From a checkpoint of a small mixture-of-experts model trained on Wikipedia: 96 SwiGLU neurons an expert.
Below are experts of layer 10 (counted from 0) of a mixture-of-experts language model. Rows are named router (the router's row for the expert), gate (a neuron's input weights, with its number), up (a neuron's input weights, with its number) and show model dimensions 0-191. Each number is 128 + 32 x the weight over its row's rms, rounded and kept within 0 to 255. Numbers have three digits each.
Before each expert's rows: a language model's description of what the expert responds to. This comes from a sample of Wikipedia text that the model never trained on.

# expert 13
Plural and abstract noun endings. Noun endings and plural nouns in general prose, such as -s, -ings, -ations, conditions, evidence, damage, and "pleas" in pleasurable.
router:109081084088156078161115145150157136155126107127072114182081182184115070159140097124173166153124113174139108147168189170092144129121158106114137102110089146147089141125129160080156063121133136144099141060136113125118110128104119131195086191098171156127147135158187168104165164130151098157102125122123140095080117130097128168137091139181165138181133078096125127102155149113075090139126154066161178118155145171099158110132134129158128156101090139165077102163155068091067075155097145160167113137069138106149118105088087109099159119105182100152180057085140180188113126124163120140
gate0:077119126067110088098184140122144111122110120105091140122123095187071116107181136159188137143186091145170130123100114114118110104087114115134133106104128078161131155108063133189101113188129168109113157145112128123108084124117187115131115124168173126158150099143094117206104114154140099098122038135106130091158133156114109099118121108091097096132097064201111150154087105108080105114116058112092120089082145123092142052117121173180146068151117198160138101112096159144098075138137173127072114116094142147126148142159119139128209129116124209160165079133102113093152093104093131144
up0:163111082158086128166092114099094160150210126082159171216139106124103181168133109158137124130121131109134140141164139124189179171086089109095184103125093154105119155163146084087135148092182113108144130134137107158124128151085171171121153161112124145071134162178167144104070102083171188157089157118172129153150127111142141068127172082084195192140129152127143113098167171199130130095136140108097142176175146124100087171147139147185107102152165117113179133121185126085150105129111066133101156176125069124142163138117108084134119118145083132162164104104134154151094080136110104075
gate1:109108147154175156187120201151148120164114192104102152118081050093118134108125216158098151205147091182143103098151099150090138147119064124141140101079086106148116102125192120116100146185166104081104088140097134128096142136118194142089152110120118118142119150077123149156081147150092099074123119177173117099072162122099159125085155121122179098152166122075080082138123146151124160105096133124058119164181112070112111132102115125142108094104093181060161110090135104167130128075064114149095133123181122130093137083114121156095102100093109111111161129156102107115147102101119147074
up1:158101106132127127120145108125134104127090148120107157123091137030093097169164165168127112133106126073133149085155155116098142150028069166120112071095140160116083117114116182149122168112072113153161098174157141134158185158117048123108131132119109111137148125183114120122195124149129125163163132131116101143169142192076136131148107146152088156132084186140169148135176069103118177156156125115195139138116092116109117109079123040100126112130166139156106086158136106117108079109124188103187136138132098116095154101199112111127195174198120110123121193191129125165154107130130132145
gate2:128123070123126082176114166074086131180154078035145177137036146162118177142122124124139112134156044169101096179125133175100082175116147100021114088141124119103113168146126129127096137105151206128145102102110125152130130089129097142091136102073146092078161122155172088091126120157108083201117116160127048085163120128067161116120145126123077121087094097099137121123111092131142130189100086124146118157084121090138156138107132131156184099078127123112110147147164137130095122086098102131112075111147118108146134136152075121136136137171157099176131131103169114171115078151103107151
up2:138076107212091131116108083140116122092164109152077121123187103104143138141116120179145136121054174189183139179112121164156148116116164136193172129104133150148135158130150073093095150164130160120191128127112121127065097157143138114109151104141098115112079104115071175144109119145101163122127114169073098161084135147189161168131119106084156172097121129132156104038108148131146149139119101104100101129169132119164170105098149110135145188066204105139119130136110147141090135156094133136091097190127128127057120050105188186149146128089156095116201176087141106121133116102123091145
gate3:172105111142178091117169178162127096100115181102127184165125165136184094137099123128137115134147091129158110116185142160142182144134172169110128163146122173145141163138133136108148134140134146092110105131176128122173114192126134161237129109139152098170136096085240143131128143134136133172144123128133190131095137104137163105179236132103153155061111126155052142182112088171110100110149159090076157135163117136103121107164120149146136122132154105175172153093135187103118172160135147118176064134098121170096103143044128158123122096112112139104099153123097187155104094130147122102
up3:138101129206171123144114078103146107087126113050147172172111081099118109149163161027127169166151089129100151098074224084174176075150141111145127112050109138099146103146128144141165159129151092125118131131152132132112154175094080124148142159101167171085150077116151130135058139120197134151081097091113132137113149064100151138171108117087141116132118147153121111148166120159156137155121126142130056147075172076127159113086151165133070069088129169113102119086089163127125089125041112133126117101121144121149104118154091143107078149072152161112094122097129107122117120088127128143
gate4:080111127122096132124026185117088117147101109130089141138153148184151124087139100119118176155169149161132060129096087160166154099113118144086132127098104150147186138116128150149138128119154208130114152152155149142098163109083129112169150088101149198148146203107147133040096138132126154147107042098174159138189098043151137099156118142150129124181173147141161125107132099121113131150150127173156089140085174138159083199122070199136172132164083174180161154147102108108100120139131089134146170133120151110146148134135098103156071131115078150110119152128136089121126114170088170101
up4:075102162120111089126097122127104140091098142145132114146066137164160144108136154189150174114090107178124101163126174125125114081153088124104136167115120140080117088160093186099114093186102128085136169139109129140172114161104149141151173139083190138168118089164186142119142149041103124121170084138112100157097071191127146122093101216098166152164155113090109099133139120130090072154128137082196110092129174130203137130108073143152123144138071192096110160115176124164133072102161156108105143087115091130140159123132129101093158132137166186177133154073089089133148128154147066133

# expert 7
Numeric values in tables. Number tokens giving measurements, statistics and table values, often the first digits after a pipe or colon, e.g. 65 m, 56,000.
router:117142133136181119188142171117113125080106111135128197125200128093143126057158125130128109108101109163168132156182132097166121164102124149120112107122194148117114157088120166121167191090124088149153188148103162134189135154103161209095107091130135154160187099100149113132127105131062168145143172167157124184089156112135142140171100149096138120140155063184104071141145108119189124147173118100096138124106109169119081141144122140121078168069113078144155162188119086093129168102103131169109168156087123102183070161113111147075086141169149184109153103170154151143147125123162071124
gate0:132095128171126074155101116122189112113141103146169132140139079126105116086118180138165149102137105140169127174110081123142129099126128172185119144142051117124102160109106182058144117151160147067135088148134162158165153155199157150116182162096102188079085116179139148159144156152116115179112139127140147181094113101134057095131187106113149085103091134068145125086045121126118099107095154145139143093093141126128051113144139110112104150176152133139139151119154132096164157172060119087130100130102158083135091088215093150103094105146118134155171125185182145180113120096077130107
up0:170102080136097123095186131123096151096099139106168059156102079097126164133167155116059135126136083090097184092100179165097100139162059111135107115171108148122084163154157128150191160119139138135164158163196144189064165089116143144149120108155110142167139119069126137105125138073170088103234118155157142095167142139118144173125059084187138129106127105099141140164147137096106121110141117152108154122127144169152137091105130166182113123084127131154123145118142126139100154112110091170180093143113147105147132112165175106173063203158129147169162151186096121109151166180166150105
gate1:072145184126066082123145142184142154099111118153203153114112112115130156183116146125116101128164146127109152150113128135059135155173211070168036125087120046122153078151128139103081092106084127147107110090175117127160149085168108114076162105081121108116179101123122164147135110161136163115135125177108102111161139141092104113085102188146131108126122070152113094135159076131179073168125162096115115211112130130068104125181109109136110104170162069158135119144097139137059123148111162104098138164149163135105107098111136172101097140152130159106136129090182094177174110099132161108
up1:190102165190127149110139134164112139115139118151131154156130161167129155189156144091187110094115158086165105115149125153121149061136137120122061138129108153149105111116117077162085129160177107139088141107126088145120072087091171162181099103098108082117162163175130095124158102129105124135142152166090144088146199105091109160128156128187192112181133106137115134089102142146114077098139134057175132136096113164147140119144064129142117141115139094172212144091127123095101158131138141152150063160157133095079059123132086073127159158139063055134158172187163125168189154169111125114
gate2:142146096105152098136136144155088123173118117156175140116084131104138106107070118110103129141168156128129127097115138171178110081079105107171168127122116144153156167090187151091123136118124047089093107112073106091073097017135160121141144134090109138141144167061091210083082187157134123111091143081145069101106115210067121109140153080208113109079130091152128101105097175143099183158137124186096125098199113133099104128127170104092097152093161076153114144095138111093132105148149121133156118113128136147115112097139115121141107120139203081142171138110128132086133158140165158111
up2:112210182120129128089067071149154118173157097113149102180181165123149135091134125135111181143069164140140130059148139106166115111120184139150113120105153197130116176113102161127072063145094097146112146079076122099143103169099103110102143119105162126136086138113137115121088140181114130086121142079065153116125105136137133116145102180144074121109078090124142097147142150157154126131121131175145145106138095111136151083054163166129155132098106169096103089145181163115120180141118085126136090021126088174105141110167134062093130115134207084177161069134135098130137116116145178107
gate3:127059164156113163154112122075105090086055122122091160123132145174167084077165141183100172136087090163120169116146128123119136100126066081153091092151131133102086103109148150118101157108153170116095106130074131110139138106106130154187111094125081140119133169095168077154073156136055112090071102134099080155112137130134099150098102102213085101134105152086115120136096050118074169126106069150147120177092142131129122130134147110148163151133167187110089108092153124080144152083106145130204101130043137149174153097118121145131119157101108094091122175168108120184158117120161090158
up3:115174100088144163103154149150098115194202126122124068157158166102126167145134108114100124119191152126093147119062130155098125150068172160156148182085133080058156141175115118119159060125119122186115089148184098140111165122153159118164090154182202115073096114135052201141124096083143156145124123156137122096172091103121147138177182157079094080133164109149092091142161152151122093128117163154122128103084097130099116143111118142157087140107128082162145099128148106159107095152131107096081097167125142074091173192163167154077095090104123119173125119150151139090126174144152138149
gate4:128090148014116144140139134065166146127116122128108126140097123075139131159100092143113125143168124158176156108139145163162133047129078119096114141089144123084160129141130109076110112149100130116171112149130100158136140113150159143066122137144161140169090114115126131157151106150136125068192176093087093129175077139222145121120051132102054147145080122149157121095195093070102111132108116053098164110138123173143159097096154145125087115106186088097092102125137115080112105107144103125164179112118089135155095136121171107094080117114168111114114053090154141186096122068098162145
up4:098070110174087138179080154140159108186127123128121131099147091208145127126137107092108167110142155120142095054116145110200103141067127088112150084095129083122155080131106148081122146135115090135127179122052118150155128134133154112171150125111110175087103120148154133092135093170075084142161134159134188117205139143152119166021161165093143186152128126145114130090129125110150138126113102213153128150134096150184103074102120094097172155147127126104161121191135123156076173175096132163150150145177107138086146158117138178106143106102153139085097138157158123142093115130096157054

# expert 26
Copula and passive auxiliaries. Forms of be after a subject, mostly in location descriptions, such as The station is located, It is concurrent, was named.
router:120075118143150165160142139136121171122172129101130082155100152101180135109084162177206100154141125109139168129103055151126159190151108183149089171102073102072106097140084200065096148095104162104081180116150102124157188124124129141124128111101065070145071128124163091127141104096129129158139102101156105136072103185125104154099173166126128105122079144138115140070131111112127179174123151149114149154131144105180106125070123119087091114134058140127154118153118132164144121127077159170163130068188169138151092115120164125114136149125092133114075169139151207077139076148174133101
gate0:131159063102146176118104093071127138127098112093094151127122122072151195094129126158137103098108119122082169071141105192090147171184143103125055094116170115116132108157201127091126081058136092141135188132121067123158145159172101123115123141144108131174099189137083129091063118128056091136124116100152133138171095117142137160090134151092134120113060105084125118154065183043183133112121151107123140136145169162110091171147128162137144098137129147151100175119116169143156141111098087137149176162121097135101161108183087092134122087122122125069157098073135159158166133181158158104
up0:100121134175104142151158125117151129190092166121101091106174135157162055155110135075108141108124103207145183151162123072150127023128103165131189207155121078113129146105093092121145116150161171184144131102141168106147071121170147134124142143162136047118127128058149160135149151134117108139155155090100177162164113114130189147115183094066112098124116142053159113126112147142119129129078135115148186083130149173107122144125052115129074121119107135139132144085122159175113202089102141141124142172123150179139110137140136159140105168123130089092134090174166125099080091100155153132
gate1:161153102133092137200106125079203083133157114068170130136152138137127166130113056056063117111139157093074164118099145146126162146059155109103171162127113168138198094141123147144115140172092114102150138094097146111131155114064117076129124142180103111141133134126158117187142169119182082185146118158152140082067106108101093091109139100076100166080106087137137107160108135126114163138163164146129126103089152147151102170110142115098131104106124164139079077054099158120134143197133159096132114107096091176101132102140141153117124172092079174161125068118130146075110133142199130077
up1:126059112122109177214133082164132139152143173056095115093147165131130106150092125164176158093198091165171145140102084152111134165133095158054106155083175178130161162137152078176116121109153139167145121109072126119125144152136146110171137129161152172072141107157043128112144181139099133131094126193129169085124132104097163131117151107169134160130164138148116147180098131164072153142075136159144150107090188115159165101164141116084104088136109142102095115071124119126123139162116179089152139108115164132119173151137147111149077140136167130108136135164133099104000144125086139129
gate2:117120186106127126130109171097193233141112131077128165124153101150166106151139120118109159132132123113112084114120182186079090139139156090122099119095112139159165145118115166151164100104137144192138115104164130173098131120107161144107082111140112106151133131158135171104158088127125161106130163173104120162112189139107086186155109111167143090173090147144180082076174139128114119171060103186094156088146114217142157150172074131148052114118129127086137141098130086150182089147091217094104107139122098052110159086085105160139126113134126131173133103160148130141127129132070077163
up2:149148185139140110159097097159163135156200075150157156113112123130126151145107119116139142130156173170079065107113166110103102206143137086117159168151121134142176103175191150129118118100182188079144134134099158224110151142162131125122172155135173151168132131135080171151140106149051102141136125144133133156149120148105143140106094096112079107156154079102181101117095174125138184092120076049096108150124097102085071143161097109130165153131129129170145114160113096065157131060143153137126107118127091141122099203095175103128190110172163132133141093105094100154162138141153179067
gate3:121129144164104143096124128119139117089112128164179166128071155107138122148107120147140134098164143142164148122137098128135117146106142148106128118128106158162094114088078124057105142149113135165152151138119027090090115114179199113062078174158165147155081095163169112095100130149060139117153129171078162207113150117145139179150140134171140140155135121078123119098048093168192125199114146140080153059199121149120063127110151136122111090222126118118107165138165136122142131114144146137088097128121081147095138131101134070121107149146097122120112147086132119176090237121111106131
up3:120145213107118065091186102173127196126142137162118109084115155124096103151048149112160172111159111123135116158132122139103112139124105164174103087102100029128137105113083150178139159125116081109101115128184124126130159128115145141152123186166122132121109138072085149154119127158117148117147100101023098115133124129130142142122116096144200126157169078133136128105086053091169121159138105071083131111168125099070072097149121146158100110140173130083109161070102152131152170086126065139115133149103130127096118135092136107172093111180093206142128186149112160144186161137161156123
gate4:147109107129139145122112148121132159132097094122102182078210110081123119159118140116152064086127099145210101130132117181190174137109185088116078226143083085160099139120175151105147136098150115137070089112091107129128177167040176109096089095118179151088103162136175163156141161123127082096130180119142085104161098131104093167135135177157121131106141179118112159208107141158120134151119151128135168141153109081174095130119154084122111061130136168191146162116113156127170138194160127098137121097130113112107151132126109115154114151170138094159132167153141088078116132106182180139
up4:129150125139097164152140106101080069113117174103045144131141112141094130118127125133139073177185135086096138136132066133122085102129104158089156136126143089142170179149134127169131121153134120108152148111135069136101114094100206169166119177128103122103066168091188198185146121105127108183144146132153151162184080071165071095074110124076126110094103096131174103108127171132111176144126134144149135147148073065126128136122174117089159152039080191144149128155081175139141124181122162131107137142138134121113086158113140147176124178110137117151169155119164035095108091140122118115

# expert 38
Infobox field labels. Field names and section words in infoboxes and taxonomy lists, such as Location, Genus, Sub-class, Occupation, Preceded by, See also.
router:095150151120165127168192136069129140047095135171097125102088105142099115097141115128127079169094099134161155121095073111166150139180106106077166105091063139112110121173129164061105129102108173112153130136103157087106098158166116079176131128141113108142124164082068124126112156121125148150179083058103135090134136142126170098164141111174147192138060193187111095093101152137082101139143132065159135153141140123099147103102149101127161175145165140130156176114136126134117106096131106142183100095118165080123116136186096073163065180173113104114162166139161071182082162095131138126
gate0:096162129127090148186157119105110113146140193134103127102109100144104113096191208150190148153106158125150159139124137151133127176109146085158219099217141129136144103156213160110129106120089137131108152098204140156165134141129136193076172199172129115078105168152172092098105164111088151139148111121099140130124138101146158107153180199113118118134162113119094128111135094104107123118124106094145087170136122184113120134100122159137150071151132080120112141106122160141053121101118139116098124162134133103115051070110084105074165089146175174104102207087147117095144142095145137147
up0:079119144138128079093098073127145121120101112129097075209174149157146157077147105117181113098143138124148139112075122160186160158112097133139092123101084156120153100167101087174123073137127130095112085158107161101140185173078145108083135107160064111156151144074097149115161110145118094177140130196143053119168115127052088129123121119084142168159151153157116151150122142186163144129117066230157127118167102134152114056164106161074116191138152150117123106113130148119151193172145108128165106110157178105096104127127108145128141141141096105176086113132165112152118142187119070118
gate1:173196196108222130153114143153110139118181107079098143175149149103059140122166144084111107089145108198089205113156106103095135070103128118117099158123169156099155078159129151095102102071145154113112147078120140103117098083145133134146167154157143105136133088095108156082115120144145108121102178119144059101143105130116214125139112182146169139078142118167120106135112159111151070138138144149142098137127077120087128126128144073128126128222211146128127144104131174108122138037175159132169174094095159168129122087129155136133099130113127126112094124119066089111135121134095102088
up1:093112168158063129149121154119136074160100169161057189149113108120133050130042091158096146134096122115146068137171141128114157084098127146110144175108146089138102149149169113071090129106106178189057119155129075148113202141122119148116121124177115126143102089087082113156201126089170182160135107147135117096168103133154146200139126145095046162112155119185167098079102150102131081148142158132163101202134113121138136152108142105097144115125088142109092115117145131097107115139141127158144123106096094122057109191146084085102089149128111114076126088149098129160142086115093142101
gate2:094137086089147119140116161105135108138096126109151081061138158160151105171097124088054117155141111175108186083152120137113185125106128137111126137136101201069148096142158120113146130088178109096061131131118123192165140073097084080150123117106131181096143095096103175129134171118171120119103120174136138121118113183101128117172123074142139164201140173201184096117134137192054138170151159128101145181121107133110139106060138152096128135133127229120127137082106121128102076143163101098099175138150084154132130103150056152122135138156145163147137197134128179127135132088141086132
up2:161161101163102121136192097068166157133108117127128033079164109129068093087137130116133173138123130083103092152175133157145175169124136102100215133161153138119159128128141125099174120123105120118116067092154150146142038062153146158126151164101167106148128173118199109134140130144177131158088093080173138152132155123123152118106127142194109176136135135133162141139102092141142134153115124120108094119102121035139123198136217202088090132054153109161108151134103089150142099080129147150098090126166083137083164099136135179108157187135168121119163140132113146134123131150109133167
gate3:132114167114111102127159070139116118126172093129126121186123123167127113149152150066099084092178106178169036148080115091116071130145128096101100138121129123111134084170081180111103121092077129105151073128128143189104204123128089117124155120121166160136117178148128101089151116087176085149130126087085133124061109120148109183089143141140147118205102120114112145101071130202125142137119114047120139133141117091173129176153093167091101130111142140116093106202148110122109163109165122150157089104056183096089130144173150199106073154094105125140121190084140146121131126171118110139
up3:122102111152170103126105149106152102148115056112149049110082193108110126106171090102129083117144118103120125139079064166145119164104092087131159099128066195184104118113075102117095122129109134145200090116112109188120132144098105085160107140142175105112168125148155132164187133104147099145162098131099080128059111135187154155072080143126155174123173084094083176090160155120176081161130174095165089114134171106146076144118128121124127162151115110092099099081141136119091159169126176188173160126123150079130083086108177159127119120146111119115082152126137094153121048112108097169
gate4:165126124088113134178121061168172142134078119128123115104108169116081176167140203111133097193108157145127191089101160145115151119142133173151190132182062096112125133148129146111130166078109115139112151169119135122133112154183133125153115173094216139102103126160121096151103122169180130136185117114165136032116126121119140122115106130048144137122168108160124110127073067154068152153136130146134108152125121127129112175159153121150074151155134185105141123108091070186106143124100140161175189102133110122153115153147075182116138091084116138090112068103100149138119172033116136088
up4:131133134130107136173168166073132163171139127168148124133109115124207099135104151121101158089149128185067057190094089131122144113144147130130114132127118116133117114115109087133153098134117082179153125091096136147080166069108093109104146123139132113137167166067133124138114153203042093119118151122162146129167175121131120103093099112119096138085168115055145144150143158070146157194098154113106130108126088114079070112188097109063146154156044169129174132108101136120178094096111119153088123078107163146145111135141125077090113029211128126172097130127107126111074131150148132102

# expert 34
Coordinators and degree words. Conjunctions, commas and hedging adverbs joining adjectives or clauses, like dark and extreme, furry, purple, or, rather, especially.
router:102117133148090137145084100158110095153182115127107083155142086143135110107109178094150144140160088132161137113164133142167116095104115073118128107104074187108132110092151143149095099090127177131131139159123095111084098118076125115151085092122147155139105092190153134116155099141146088094088090129103126127071140184108190103129124154121083118192110132135081103199167082190109145153192051153120112150171163173191179114054104153110072138140152087114121156166058106166092107138105056076107103112163142182131142080180141105134142119096169129157152084091084155157156087128104145125
gate0:134147184125163083134119084090121140171086107129142123142095165150112121152138143150080100193180175185130155129171155131125132138103152130163111129161140095149117115112138117151122139145083085122103145102169108118195144122122123095174127173118116144076102168119151192103102144141194091143083098147118179101076162168120122133098082141149178109169135105134139138120120142122164136171117067118107131201163049108112103101149133157096067117143129123060189139087060114165106114111139148171103100119051123175121169090131092063125140171149150137137178131093181135158119167057153050177
up0:081163145151133139140113128152126151115159102132127066099098146180135142081123118178089115155121150114098152084115156093085118106161134099131157111079125186086118147119118130144206105189073112110124120150134171089159147086146115141134152113106137063153202121135092125154131171125136152158102082143115117066148138084196107075059175159064103130143148104079105123133061203089141133106171119146054103112154155122079133086165115087098098162148116157105094113092118137087108127122071171137137080069133091142119110105060071130181084079117130120115119162122095141054165149146138122154
gate1:087178093164102150145154112076077100076158153164108145195098128131142067158196179087095109092101123114172121134146136134085181126081163129178135067130206068109123196156153162131115134109155109142072097132092114098126079070162113121199079160126134137108152110112141073152104102121125129123092100159088161105132084136175131104164178138125114159113156137146116079100144156128130132169128111110080119133186078126139126157086136109119148178134121186064120151161149123126107116173104178090098213135145079184106160149154163156159140118092142131151177125113175112123148080164145115140
up1:089136154117098143140138099101105162116110119098109162151088146147105145091163123124157135105147079105186124107165143074140104192085161124167126171191139201146144103068130064099140091096140097109117192112117183151101171128125104150157092142140135108102118120083110188152152105180154171160080150191114095159096116152131169136147105170227132118126119132124105153197161088131146147160103119145138151132158116090096143167188208081134015113131150154195138163171126094143116097131110125089123126117199158144107120079116135133091139164156118161142152112127119104114073162078133110123
gate2:129098121150154101111142085125111128074105083115104117110100160134084110113161100105155096117126188166135157110135134115122086075142103159145084095141136130108133121190150159087110116093143105127074073111125105172097122118132120101128152138137186101094138173147120102167137121080141164143138028135105079080118109199119159059196101188112161119149164113147089138143138152103113126099167073145132122168066087067119122118116202094124159123076106127096099083206100195099150184131221059112126161142080116106136099154059183134147151149119157110131138127127132137146101106090100142129
up2:165131163201143169152195142108096149110056158062132093143130083119136097067096103146159171120111119178133138166203124107104132095131137144138149175155125067158143124084145079108162130163136141113120097146119134124152149125078129155037108148157101114122131159111056141139131120158130156106093158099120133143107063140137095140069139059123084066170115189084126154046102122097159114089130156134133136045145189130181152119101105099147134119144153116120119156102154168123117117185153141114108185136160120140098134112167158137112073112148191163121117137060161159142101138094065121104
gate3:156124129126128154101131101127193189169140121133169114129113122152116083092139058132148112151228137127092115147146096122094134119110160169111165099103164114125084089166135165142111129130172188127155093176140078093122131131113145128132127184113138121129165089131135098166165104122106135145114106084105146145163135167120097062046118085087088211115175144101124129120125108127136117077154172147162104182083116213089152100063138188098091102087165116175072130161092138110190197158124148169119107097160092102146132067131124149172086139201119125095147141096132135116109087158140147160
up3:160137111196129146131140120128148122104109090160163115192126155192137118167111152130121087155130167166075157112164121138106050181136188112123152130148130148150139124136090184121159092141158173141159070128118102133166131133149162139119125113174137143147113142154197086120112082073127100177123176133063156141171104167175108109060067127123095115158205057062166111173123150185174120145171121129128119141148106130121164151099125104144100142124058118165109135084108182157116195151086158167141145128106066108144125153137172146133154180107124114112143159116097109135124140125053055181
gate4:103122081202144089159114096081138141135116186075040161173118071112135103154095152154084148108118059083112053146094140116123137181127100117111110144133117126100115141119092206113115116074131138105170150124180087067142143084183136095098164110157150151092130098162091142114158108145108127116117103196160096107100165137087156148111103155167116145114088147144053148129145104119134095094113164147108181095096155144125116176112072120110139124149178129151138140159141085136147100136123078062153155152083119120187146131097120109107130096138130148120110116177103110042139154218064096125
up4:119200188078100146173157139143124110102095168056179078131106164153155110136187111117170110127114127147175098113088081173159129092122181155121140062095150169069087124172164123156120154141148146168130072070153115108123099122142131137155140137146148133159129116132124111093121086123137106145110146155118169108144169187163140085172088169147151138175133133107191142089146059155123151139154117113155123119127154068119175117084124109156125147128072117119123158171020155096117139098109053090092096126134141151125117154176159133083167112104126083208152181147169171128139124115189123152

# expert 2
Framing nouns and connectives. Discourse words and head nouns like because, according, However, List, Note, part, age, plus the row label starting census table lines.
router:116075156061088109150147193123088096104128096057088113113103204168178078137110158143158121149141079102164139179146143148120115173139129122075166117163074132148135163158145114106143175114140192158148176081165097116147174091149081066140119115155113124101151149103126140106128129127154072147095136140143130103096109179141147097123163108119110124074147079118149143076122117109032121114163088188122141125102169142129186177101103135126096157120127166092146147141128057090148144118077049080172098129164107058115135172124138124155079109124160120097108170121114158110073113090162128092
gate1:112158148143086089095111138106149079121156105145131075115125132122119156156135050108101111130144151136066178107078142055133131127079171126093162151110205147119165141109123172153097111085116151109177149121139104095108145146130165128200085178100123114153144158186075092132103076104079088140166090135080159087114127123126098164118130151138081126105138148162082146147150111092136213103147075115110150158150165122124088117185140167103106126146132088184138093089071046148142104142077145106155109174175147101101124131122128094109107136179096105109165077081096137117077067109093195112
up1:163166105120130093118122121145158128108125115186135057119118141172065100118110123192139114144179173146163145107170151175154161110128107114139071109077143155202182165107120183136198095090132127139089095076098105157091135051126065131104105131169142136121110132145141188183089143143137131159136172098126117165137156223130152115158153137145157126160154126167121136153154126184172175091158119124135140112174135155123106100110157093119110108109113101155148138110093141106125092114182156183094107125162084145219131127111148145226128107125138211144165073154118088117088134088135144117
gate2:171199128152157134168104114075124128160174125089139105130164164103162135086123084159120104141143156181181189174082143107058129133083065075135171144166122123210124144124083142166133108091159122132078138132175148158121129155103104147185130072144097162099142106130149147097172112137096135142144146143174154163129145075111155122184089112108174105094082129074115129128104129151066141128137118145155077098079127148189150129134121110059153087103137200123068129048128174147126088182121130117115101124130128099088128135087141166095139173131171196205120143129135090131101115155134152156
up2:141141146156117092167128089101117114124116126104141134097124163157122130106086085143133139142190126105145118129085094107131191085143163136175124142121132181123066111217143200145105081159197115113154158102130191137136127131116135139178143134182121137071173140227146106099090122103114071087106128184183116110055136126106099096187188150148132139143166109167097112081105137152145175140122103134068121166121204141128103139099120169089105130116122080163126111144187185115153072156091180076143169129155130151119135177124137120144141195119157126133163104122122149134071106118143062161
gate3:141148129152121108154095155136115177154123110133157166164122126112125083096128138132161115189086067136130154139107090068114087126154156072037115176143095074134127114134160101129146161087121146161185158135140145150181141155132084067078119107148093086115173119145173115168124136144177152142189096139130143141125208050135094199146186165149112125051172161098151175141123120164145135152116150209101154122140162119153166070129125105086148190114141088130106134103108127120118096025174142131127138188168144136100137139166104125108123116161102120112093122096171106116152102164153092156
up3:171153147140154142127135179125103106113138152076135121132162126112097123074169185141152150151080154128141127135103127097106131139093143155144084152163160121114140171121126135129131073168209101074127142147114133171151091111139107106193115113155113084179103146180128107146134127128157164143142107066162111137184113121195121099153142102145139126120131175120174147137149051149122148151178076087100125090147098185122101133117156127099080081157143119104028090159157122110190121065134098153101029074135159129067194192136135131097120150129105139087162084144170195093093133140128098084
gate4:157144150130055166111131167150157100138132119097094135095154088191146139126160108122111194136079116193173163138106107147097121196136134137144136127108056075115098092113127145153148119102152166077099117161198097079165110171188086127102133110107160107117117084185150118171148110111173099146139125123159112172095175114130138136101092125134074189137104126156073134136182157150041124118138111107128103087118166095175136125130063085120142118123168144106168101161131160126111165101088113077105170149114078118128155080133159129090172079134077090068107161171195090117102125144171073119
up4:114094159164151157164137103107117122156173113186131108145183074143053138142107098135153107202152175157181156177147102076148138164125110110080094126160105122138084134133100100123111086066169116132114137113196159127103157150090122096156147131147148064157091128100157082114122117155066139127154150122202128137162128072128131125087128072102109141086146069131186108134089123131132161070135136170092136074113106119112119145148124148073110139127080071172118146097116084095075130131123124150101104129062164125088160101085135142080101102063116129114160050144170194082123165156094093164
gate5:085137124118082170149113132190068086148126104070097073100117136138091173139132194145065127235141137071126085140097122122143117137126116147101119122103133175088222133124154175132131084091116122131089125079124115107109185126183150081161150135110139119080139132113118128134104174111075139150136177088125070169144120074126152093102139150164088113155127160120135125182126142105084146126170132092134170153157109158122156088149123170123147155158167127146126130160123079255117170121129064119157080130141164100127107137145130130086128082115094162105158127163126073158101152157056124138
up5:130162114108128136150158105086145071111134201188090145179177083093105114095156111129077114049126137109113137131215134107177089070093120136078089135103129156141113107134121118079139157128085119089132089169103140170154123133119152125126163163131051100155119090158124173168131160106138137081131115119095154126125094134124140088145148125108162112163184192167119171125125138182177091084148099127137087185064111113143150168118052081096121088155136125113195159117166150142189096145110143141113149145109112115129121130070141106164112090112136125174085092119166130112042107151159209147